config.yaml
num_hidden_layers: 14
hidden_size: 224
n_experts: 256
experts_per_token: 8
d_expert: 48
d_shared_expert: 64
hidden_act: "clamped_swiglu"
moe_layers: [0, 1, 2, 3, 4, 5, 6, 7, 8, 9, 10, 11, 12, 13]
router_score: "softmax"
normalize_top_k: true
routed_scale: 2.83
balance_loss: 0.0142
balance_bias: false
init_std_router: 0.00972
lr_router: 0.00167
num_attention_heads: 4
num_key_value_heads: 4
head_dim: 64
vocab_size: 8192
norm: "rmsnorm"
norm_place: "pre"
norm_eps: 1e-05
positions: "rope"
rope_theta: 10000.0
rope_fraction: 1.0
qk_norm: true
attn_scale: 0.196
tie_word_embeddings: false
parallel_block: false
extras: ["capped logits"]
init: "normal"
init_std_qkv: 0.0342
init_std_o: 0.0
init_std_up: 0.0342
init_std_down: 0.0
init_mimetic: 0.7
optimizer: "adam_atan2"
learning_rate: 0.00173
beta1: 0.9
beta2: 0.99
weight_decay: 0.05
lr_head: 0.00958
warmup_steps: 251
schedule: "wsd"
decay_fraction: 0.897
decay_shape: "linear"
final_lr_fraction: 0.05
batch_tokens: 65536
max_seq_len: 1024
doc_mask: true
train_tokens: 639400000
max_steps: 9757
dataset: "wikipedia_en"
Below are experts of layer 9 (counted from 0) of a mixture-of-experts language model. Rows are named gate (a neuron's input weights, with its number), up (a neuron's input weights, with its number), down (a neuron's output weights, with its number) and show model dimensions 0-223. Each number is 50 + 10 x the weight over its row's rms, rounded and kept within 0 to 99.
Before each expert's rows: a language model's description of what the expert responds to; "raises" lists some tokens whose logits its average output raises strongly, later layers aside. This comes from a sample of Wikipedia text that the model never trained on.

# expert 53
Description: Mid-word verb stems. Verb and noun stems or inner pieces followed by suffixes: s-emb-lance, compet, cur, hand, work, w-edd-ing, stud-ios.
raises: "ed", "ing", "ee", "y", "ees", "ment"
gate1:30 46 51 58 46 45 28 51 47 51 49 33 54 51 52 49 53 50 33 27 60 49 60 46 61 40 45 44 63 45 36 43 45 43 57 38 51 54 25 58 42 61 56 35 53 79 55 63 73 49 49 52 40 37 55 45 57 52 71 63 61 39 57 56 56 61 32 41 68 46 49 54 38 42 46 50 53 53 46 61 37 49 38 50 61 37 56 43 51 51 55 35 63 33 42 54 68 50 44 61 41 45 53 45 70 52 28 31 45 42 51 44 53 41 42 59 48 66 40 23 42 48 32 55 57 64 57 52 47 43 47 44 53 76 52 40 54 46 40 50 41 58 51 55 43 53 54 44 74 38 67 58 48 40 57 40 52 66 53 57 54 38 62 41 51 50 62 50 46 49 39 53 69 36 46 38 44 50 59 40 56 68 45 55 64 54 35 53 61 68 53 52 55 51 58 48 44 47 56 58 49 40 45 40 60 66 48 41 58 41 57 44 40 45 62 51 52 36 60 46 51 63 38 63
up1:61 44 49 33 52 55 39 32 53 49 43 49 35 49 57 61 55 59 43 32 55 51 49 56 52 49 48 36 55 48 58 44 57 36 63 37 43 60 26 58 34 69 50 38 47 70 49 38 61 39 71 58 48 38 64 59 51 36 60 62 53 41 45 45 59 64 44 55 60 65 55 57 47 47 49 65 44 58 74 58 51 47 47 52 65 50 57 39 62 37 52 51 60 33 53 58 62 42 26 62 51 34 46 42 62 73 41 21 27 30 58 31 52 40 65 43 51 54 33 34 46 52 37 56 44 52 70 48 59 49 55 52 48 60 69 35 51 58 36 59 48 41 64 48 52 66 38 48 62 34 54 37 44 54 48 53 63 63 40 54 50 57 56 46 49 43 67 38 57 44 53 51 53 41 38 47 47 59 47 42 49 57 51 49 52 44 56 53 60 75 37 56 53 56 64 33 44 39 53 55 48 49 43 36 62 52 51 53 52 49 56 49 47 58 45 52 59 36 59 59 53 54 46 42
down1:53 47 48 45 41 64 54 37 48 52 48 30 45 47 59 54 46 50 47 62 38 59 58 42 51 50 42 59 62 49 41 43 72 45 36 47 62 53 26 61 52 48 49 47 56 48 52 69 72 71 37 67 45 61 61 48 47 50 50 40 62 66 62 43 48 43 42 45 55 42 33 39 48 59 69 48 54 55 40 49 49 45 47 63 75 30 56 66 53 43 67 40 36 54 51 72 76 56 56 53 48 35 28 34 51 48 65 49 54 38 58 42 45 48 37 47 37 54 53 44 43 37 37 40 73 51 54 48 50 57 48 60 59 50 56 61 51 61 47 38 52 52 53 53 64 57 33 68 69 42 35 36 54 42 47 54 31 42 65 50 55 56 48 37 51 46 60 52 38 60 52 43 69 37 46 47 44 61 44 59 72 58 54 50 34 61 46 51 54 53 55 49 52 37 54 70 54 47 51 44 54 53 48 26 44 43 50 53 45 62 39 53 36 52 44 34 51 59 63 52 53 61 49 35

# expert 51
Description: Title and award words. Pieces of words in titles, awards and institutions, such as dialogue credits, championship, final, Supreme, World, Critical, School.
raises: " of", "s", "ees", "atic", "e", "ary"
gate0:41 51 61 47 48 53 45 53 47 56 52 63 42 45 40 58 46 74 39 53 61 63 51 60 45 56 57 48 47 48 45 64 53 65 62 71 56 45 64 56 61 46 54 61 60 36 56 46 42 67 53 61 55 33 31 50 43 60 56 55 49 48 60 53 50 43 34 66 38 46 46 54 44 48 61 72 49 55 47 53 61 62 40 69 60 45 54 48 30 73 55 27 58 47 64 63 52 48 46 50 45 57 54 42 47 48 63 56 37 49 52 42 55 34 61 42 67 32 42 53 52 62 48 44 52 49 37 60 50 66 58 46 58 58 45 42 58 61 55 53 48 56 46 54 59 61 44 42 50 38 43 59 48 57 31 46 35 33 61 48 48 49 54 25 44 61 37 49 29 37 56 48 55 54 54 43 37 31 52 21 55 51 55 46 37 55 45 39 54 54 30 59 60 57 60 61 34 47 24 64 58 59 69 48 62 47 61 53 76 57 48 63 52 54 47 42 34 57 63 44 44 52 67 57
up0:44 39 64 44 47 33 44 48 42 46 52 57 51 50 49 55 40 68 34 57 67 55 57 73 55 58 52 49 43 38 55 58 60 56 66 70 45 61 53 56 57 49 64 57 59 33 51 55 45 61 58 43 46 42 44 44 43 69 51 55 48 45 47 59 57 44 40 58 40 36 49 39 50 54 49 65 56 48 42 51 58 67 45 74 57 47 42 56 41 67 55 35 63 49 68 75 56 49 50 46 50 58 63 55 48 38 61 64 38 43 48 52 59 46 32 50 77 46 46 57 56 56 54 51 54 49 56 61 37 59 61 51 64 49 38 50 55 42 62 58 46 45 52 57 50 55 51 50 58 35 31 50 55 64 26 43 49 35 52 42 52 54 53 40 59 48 54 52 23 36 53 57 52 56 57 45 45 41 55 26 39 50 46 49 34 57 40 42 56 61 35 58 75 43 62 71 30 50 33 64 57 47 63 57 65 43 57 46 58 65 49 58 48 55 37 38 53 48 55 44 46 46 56 81
down0:42 46 52 40 33 57 63 56 59 29 46 48 58 46 31 57 42 54 55 45 44 48 54 45 43 44 17 53 51 58 64 47 57 61 49 57 38 47 66 48 55 51 49 54 40 49 50 49 45 41 38 45 44 44 50 50 58 58 46 61 61 36 49 70 65 69 50 53 43 48 46 54 47 41 43 60 56 65 62 51 57 57 52 48 55 48 61 64 58 58 50 39 66 35 40 47 48 53 56 59 51 66 29 39 66 68 52 70 63 44 40 41 60 43 44 35 48 20 52 30 57 66 49 55 50 49 39 44 59 54 37 54 27 32 40 44 44 29 34 26 50 39 47 68 64 44 60 46 53 55 53 41 47 43 43 43 53 54 48 63 37 57 57 59 53 57 49 43 52 44 51 31 62 49 56 56 58 45 41 59 66 44 49 62 47 45 51 72 43 46 40 71 36 51 54 66 47 57 64 59 53 56 54 68 61 50 63 47 54 55 52 68 38 42 48 68 68 56 46 42 53 44 42 45

# expert 50
Description: Plural noun endings. Plural and nominal suffixes ending nouns, such as -s, -ers, -ions, -ments, or whole plurals like events, troops, games.
raises: " in", ",", " and", ".", " (", ".\n\n"
gate1:50 57 39 36 40 44 55 55 52 54 35 68 57 40 68 41 46 54 55 59 42 46 52 42 46 47 59 54 49 46 59 48 49 48 45 19 53 57 62 52 32 59 75 17 31 53 52 60 55 47 56 68 61 45 66 52 39 53 68 48 56 54 48 30 57 55 47 51 45 58 56 39 54 34 58 66 50 56 56 44 41 59 59 56 56 52 38 58 48 32 47 63 55 55 49 43 77 61 49 37 37 50 44 27 63 35 44 35 47 63 46 46 44 50 58 59 49 44 60 57 58 74 46 57 57 38 37 50 41 50 68 53 66 48 59 59 44 35 41 40 64 53 51 39 37 40 56 47 64 45 55 46 61 39 61 60 65 59 50 39 55 46 52 43 56 33 58 45 55 42 39 62 48 61 58 47 55 44 56 53 55 53 63 54 56 50 34 53 60 45 46 50 70 24 52 53 59 57 49 48 57 57 45 47 28 46 50 30 36 35 55 43 46 55 55 49 54 27 52 62 50 49 48 65
up1:34 41 53 63 56 59 48 50 41 48 67 38 58 74 42 75 50 55 37 55 65 32 47 44 45 43 33 62 40 52 34 45 47 58 56 71 47 66 42 59 68 54 34 42 61 44 54 41 57 41 34 48 48 50 36 63 58 49 37 56 47 50 40 55 40 65 35 47 45 43 39 45 46 52 48 35 49 41 61 48 48 54 56 44 38 36 47 42 54 68 65 48 57 44 56 37 39 48 44 51 53 54 61 85 46 62 55 46 51 33 41 60 46 52 26 56 53 60 36 46 41 49 33 58 38 57 49 51 53 51 52 43 47 46 39 57 52 68 43 54 40 46 45 56 49 51 36 73 47 58 52 68 45 49 35 57 42 44 50 55 66 46 60 54 62 55 48 48 51 64 51 55 42 47 28 60 49 53 48 46 39 43 59 56 46 55 65 41 49 62 44 34 38 61 68 45 31 41 63 50 45 45 46 76 54 51 53 61 44 59 49 54 55 44 45 58 59 76 32 41 57 50 47 37
down1:55 55 40 53 32 39 48 43 48 59 82 61 62 57 43 64 33 48 38 52 60 39 55 50 44 35 45 45 52 52 55 52 49 44 51 54 56 49 48 50 66 54 53 66 68 33 50 39 44 57 47 45 67 54 47 55 50 60 70 50 41 24 44 66 44 53 37 38 31 39 47 56 51 44 56 55 56 65 57 57 58 48 50 47 49 40 56 56 53 42 31 66 55 37 50 40 48 51 55 64 52 52 47 62 51 66 52 61 49 45 55 85 35 50 24 64 39 50 41 68 76 64 37 49 54 60 39 48 47 50 51 36 41 55 60 48 49 57 64 51 49 50 33 47 32 50 56 31 45 54 63 58 67 55 43 55 57 33 63 45 65 37 61 65 55 51 58 52 47 53 58 55 57 35 66 62 37 50 37 41 35 44 50 43 31 58 46 45 37 56 50 44 72 49 59 56 53 40 42 58 48 38 51 46 61 54 52 59 54 49 59 64 51 54 50 51 55 47 71 39 56 55 61 46

# expert 62
Description: Ordinals and competitions. Ordinals and competition words in sports writing, such as first, second, final, Championship, Gold, debut, plus é in French words like chargé.
raises: "ten", ".", ",", "ys", ".\n\n", "ante"
gate1:72 60 65 66 33 66 40 53 47 59 50 51 45 47 56 55 64 47 62 61 33 45 42 31 47 53 40 36 39 39 46 51 36 61 53 45 58 41 44 66 53 41 60 42 43 54 61 45 55 76 76 32 45 53 63 44 35 47 45 71 37 46 60 77 50 63 44 47 42 56 24 40 48 51 46 43 57 51 53 33 40 46 57 50 37 64 46 50 52 64 51 56 47 60 45 67 34 55 40 52 52 42 53 55 56 50 63 57 36 58 42 41 50 46 58 44 69 58 36 56 61 45 40 49 53 52 48 66 54 37 50 41 55 70 50 50 37 49 52 62 48 43 43 61 45 38 61 67 41 43 33 42 36 72 31 59 55 41 40 49 68 51 48 52 38 49 47 46 45 42 49 51 43 57 42 41 67 60 47 52 59 32 41 49 62 50 60 49 62 44 56 45 53 45 60 57 50 56 44 63 43 44 59 53 63 68 48 46 41 28 35 65 51 50 37 33 50 52 50 54 53 63 46 42
up1:51 66 65 57 44 60 53 52 50 51 55 53 39 57 66 69 72 45 64 68 40 50 57 38 52 47 42 43 45 46 41 39 36 57 48 49 49 47 38 70 43 42 61 46 30 72 67 44 56 76 61 53 45 45 65 58 58 51 47 59 41 41 59 57 50 58 51 54 38 60 55 43 48 52 38 67 54 64 46 38 49 33 45 33 39 63 40 51 51 45 53 61 53 50 45 50 31 43 29 60 48 33 49 44 59 62 58 49 30 62 59 35 48 50 62 43 59 56 40 69 50 62 48 49 48 54 59 55 60 40 67 46 49 64 47 42 46 48 39 59 52 35 47 49 55 45 70 71 43 34 47 42 44 51 41 57 62 39 50 58 75 63 47 60 54 41 50 55 38 42 39 68 39 52 52 50 54 73 60 45 60 35 45 38 43 37 47 48 65 41 59 42 43 63 57 53 36 44 39 50 51 40 64 41 58 53 40 43 42 45 39 63 54 48 37 38 34 54 41 41 59 49 50 62
down1:60 46 57 46 58 40 51 54 54 47 52 51 32 70 38 50 41 58 36 57 50 40 60 37 48 39 68 34 49 52 61 34 40 39 65 58 47 59 53 53 50 51 51 54 46 47 49 47 32 23 29 61 67 67 32 51 38 58 57 47 60 35 33 60 44 44 41 39 51 73 58 48 51 46 29 39 58 41 45 65 61 58 61 48 48 56 49 57 53 42 57 34 57 49 44 51 55 55 54 44 35 44 57 60 45 59 40 42 53 41 50 35 52 66 54 56 65 57 59 56 45 45 59 58 56 53 47 40 53 53 23 61 56 57 52 48 53 42 44 47 52 37 49 45 55 57 51 44 67 54 40 60 42 57 38 56 35 44 62 51 38 55 37 53 61 46 37 54 42 33 33 68 49 39 78 71 48 46 56 55 37 39 53 45 47 46 71 52 53 45 44 54 41 62 37 45 65 59 43 58 47 66 52 52 50 59 42 57 68 66 57 45 55 59 76 31 52 34 60 54 47 68 49 59

# expert 23
Description: Verb-noun stems. Word stems that take suffixes like -ing, -ed, -er, usually after an article: st, land, pass, port, form, rest, contract.
raises: "ing", "ed", "or", "ors", "e", "ers"
gate2:56 39 76 42 49 53 71 33 40 54 42 66 47 55 51 52 55 70 40 33 47 42 60 45 55 50 66 34 57 49 52 46 38 31 49 75 67 42 45 39 48 36 57 49 55 71 59 44 43 45 45 54 46 42 42 38 70 47 55 59 47 50 70 55 48 76 46 51 42 43 50 48 39 49 77 50 34 58 51 57 37 48 54 43 54 46 63 43 57 41 53 54 57 46 40 60 48 48 54 59 52 56 52 51 56 45 53 55 60 31 55 54 31 75 65 54 54 29 56 59 46 52 41 34 55 41 50 55 45 55 20 46 47 55 52 46 40 52 56 56 54 48 53 35 51 51 32 49 58 58 41 67 52 56 47 28 42 47 44 43 45 34 50 57 39 59 66 52 51 57 44 47 68 50 31 52 40 67 53 45 51 57 55 57 54 49 61 26 53 35 47 58 48 41 51 38 48 61 38 37 51 59 61 63 56 48 70 55 52 53 40 47 49 38 51 57 40 64 58 65 44 52 61 35
up2:56 45 70 48 48 48 57 52 37 51 45 56 47 67 48 62 49 60 29 31 48 52 71 53 52 57 63 42 52 58 53 51 42 22 56 57 62 41 63 35 53 39 50 49 65 73 53 65 34 39 59 51 53 51 52 48 61 55 48 47 40 54 81 53 61 70 53 57 50 45 39 39 39 55 58 47 40 61 45 54 31 70 52 44 56 42 67 49 52 50 50 55 65 50 41 54 54 59 55 50 45 50 59 48 41 52 53 60 61 40 49 43 46 70 68 59 35 31 56 54 43 60 34 39 54 62 38 57 56 60 34 55 52 65 66 37 53 38 60 45 59 53 67 33 51 52 40 35 79 57 48 61 52 50 52 39 49 49 43 47 47 40 48 34 58 48 63 45 50 58 65 52 61 43 51 57 38 55 35 40 44 59 43 62 52 58 56 42 58 44 49 48 56 61 46 28 50 47 27 33 46 54 71 57 51 48 69 43 56 64 48 60 62 53 52 57 34 53 50 49 49 40 52 43
down2:53 46 48 39 48 50 61 47 58 42 51 55 63 62 62 46 53 58 47 47 58 35 44 55 49 49 50 33 57 54 51 51 49 50 43 52 44 55 55 57 60 37 73 45 40 51 35 39 63 59 56 51 64 46 69 43 53 65 42 46 64 47 59 36 56 48 68 62 63 50 56 51 52 57 39 43 66 59 68 54 50 51 55 42 51 54 47 59 62 52 49 45 59 43 62 63 58 46 64 45 52 53 48 62 38 42 50 26 27 43 54 53 49 52 50 26 62 57 47 52 27 31 67 20 47 48 28 52 43 43 43 44 41 70 51 50 53 41 61 51 41 54 41 61 42 42 43 65 45 52 55 56 61 57 49 49 40 42 47 62 25 53 48 44 20 47 38 55 51 57 53 59 56 50 63 37 40 75 35 48 33 44 47 44 46 51 57 36 37 21 46 47 46 49 39 34 65 68 61 52 52 65 48 41 64 38 64 58 54 61 45 44 52 50 55 59 34 38 45 39 45 43 49 50

# expert 57
Description: Line breaks and headings. Line breaks and section heading markers, such as a period before a blank line, ==, ===, and table row endings.
raises: "-in", "apers", "iment"
gate1:69 52 64 44 55 48 52 57 55 51 64 30 46 49 32 65 31 43 53 24 45 36 37 49 42 68 61 43 57 38 61 51 44 51 54 42 57 63 59 25 46 34 46 46 47 54 36 49 66 59 30 43 54 51 58 48 44 49 33 57 63 43 53 56 49 42 45 33 42 33 40 47 44 40 44 76 47 42 51 48 67 49 43 51 39 46 42 45 48 63 55 44 33 40 48 42 50 25 68 48 39 42 66 50 48 51 49 59 45 58 31 68 46 43 55 59 54 66 58 46 56 44 46 49 32 45 44 55 51 63 53 51 58 69 50 51 40 34 42 60 55 63 62 63 41 44 53 49 49 56 41 60 56 52 55 48 51 33 58 60 45 36 46 29 52 34 43 52 63 74 38 48 57 55 59 43 63 44 63 62 41 56 47 46 46 35 50 43 39 62 56 50 42 57 48 47 50 63 31 46 66 53 43 55 44 52 57 66 51 36 63 67 25 50 53 52 42 46 45 59 52 54 44 65
up1:57 52 61 50 56 57 55 60 56 58 61 32 40 54 37 58 38 52 42 22 57 46 35 63 49 61 53 44 59 40 53 41 58 36 41 41 52 56 53 49 40 30 55 63 52 40 38 56 58 60 36 30 46 67 55 51 43 42 43 53 56 48 54 71 53 51 34 38 51 40 48 49 35 62 44 56 48 46 55 44 64 35 37 63 45 41 42 50 38 58 64 41 29 41 63 53 55 32 69 51 42 47 44 48 46 48 36 44 40 58 41 80 47 51 51 71 45 67 55 50 58 35 53 47 40 46 55 54 44 62 45 40 55 69 55 53 39 44 46 55 58 51 56 63 54 44 41 56 34 46 41 69 54 55 52 60 40 34 64 56 65 42 35 51 39 34 36 62 62 57 39 53 57 42 66 36 60 51 61 59 44 65 50 45 64 49 45 41 50 49 56 51 43 38 37 42 53 70 39 60 56 57 53 68 39 51 35 61 52 40 67 55 39 44 55 42 43 43 42 54 32 49 42 69
down1:56 38 39 56 69 42 34 52 49 63 51 33 58 60 34 49 44 36 51 34 55 37 40 52 43 70 73 49 57 44 52 43 51 58 21 53 56 45 32 41 50 52 49 32 38 50 46 51 41 33 60 48 53 49 39 48 40 59 45 53 72 35 51 54 53 62 52 56 43 63 58 41 52 44 59 58 49 45 37 60 54 45 56 38 48 52 28 45 43 67 49 36 29 58 54 43 62 74 61 37 54 47 50 54 56 61 41 44 44 55 49 44 59 51 37 57 54 71 51 59 45 44 67 58 38 48 57 44 41 44 51 63 34 44 47 57 54 43 50 51 51 35 52 43 50 22 37 60 38 32 49 68 49 42 38 63 54 40 22 55 48 45 36 50 62 46 37 59 44 59 51 55 42 44 67 54 53 44 67 36 52 62 54 53 42 53 57 62 41 48 58 49 48 36 56 47 48 57 36 46 45 58 54 49 48 49 56 25 43 53 59 55 65 63 46 58 49 44 44 64 58 63 30 48

# expert 17
Description: Motion verbs, line ends. Line breaks ending list or table rows, plus motion and action verbs after "to" or "was": go, went, moved, returned, stand.
raises: " home", "off", " down", " out", " on", " by"
gate1:51 64 41 48 43 38 55 42 39 50 53 45 52 52 45 64 36 56 54 49 56 32 47 44 42 54 51 63 37 69 42 46 44 55 51 47 19 63 65 52 57 46 38 55 30 57 43 42 39 46 25 58 62 37 51 60 49 56 57 51 45 38 44 47 38 56 51 48 50 50 41 42 61 54 58 64 39 43 57 38 45 59 65 60 45 36 50 45 43 45 50 71 47 39 46 63 32 56 47 38 52 54 51 41 56 51 44 38 61 64 54 56 75 46 43 45 50 45 43 72 51 58 63 49 52 49 53 33 64 57 56 50 69 44 63 53 46 56 51 56 59 74 33 44 49 49 55 52 58 54 47 55 35 43 34 60 52 47 67 59 58 46 30 56 51 45 57 48 54 43 37 35 32 41 43 44 31 42 51 38 54 45 39 44 63 41 61 50 42 38 46 53 36 63 52 56 72 44 66 39 41 38 25 52 47 31 35 35 50 53 53 58 64 44 58 46 46 54 49 60 25 46 69 58
up1:57 43 43 48 57 48 46 45 60 54 50 54 54 26 56 54 57 53 44 42 60 35 66 68 35 61 56 61 41 51 46 39 58 56 46 54 55 50 52 43 46 39 35 39 36 50 31 51 35 45 44 42 45 47 40 53 66 64 35 52 54 53 37 50 34 52 60 48 31 48 26 41 41 59 51 37 56 61 65 48 59 54 61 65 38 56 53 39 45 53 63 54 50 57 35 49 49 50 54 23 42 49 46 64 69 60 53 45 62 58 71 58 45 30 43 58 55 54 44 64 47 59 55 42 56 33 51 49 36 79 59 56 58 43 46 49 57 51 51 48 64 62 49 38 38 45 36 66 51 60 34 46 58 31 49 54 52 60 60 41 38 63 40 57 49 28 53 63 46 47 51 52 52 35 44 52 46 55 47 26 56 50 55 55 58 48 62 45 50 51 59 77 46 40 63 59 57 49 60 37 47 57 35 41 16 50 60 60 41 53 52 57 55 44 46 33 65 50 43 54 38 43 47 49
down1:50 71 39 59 46 60 60 54 44 37 60 65 66 53 42 63 38 32 47 53 39 55 36 50 59 71 58 51 78 52 54 40 51 46 36 54 40 50 40 46 47 37 62 52 50 46 46 40 43 47 55 34 42 44 63 44 48 38 38 43 55 36 47 48 41 57 58 69 46 70 41 50 50 55 57 66 68 46 50 39 49 70 77 52 60 55 57 46 50 53 41 66 38 51 25 48 54 56 41 60 54 49 45 51 52 45 65 34 33 46 49 64 70 56 46 60 47 42 59 53 38 44 46 48 47 47 33 54 31 49 39 55 41 67 53 51 69 54 53 35 35 56 36 46 44 43 50 51 57 60 57 56 57 50 56 52 49 47 45 30 55 63 63 45 49 52 46 41 52 60 55 37 53 33 52 55 45 47 51 62 58 53 48 51 58 34 53 57 51 42 54 45 43 56 53 29 68 48 53 54 24 54 54 61 48 39 31 45 58 88 49 39 54 48 45 39 61 41 55 49 38 51 61 35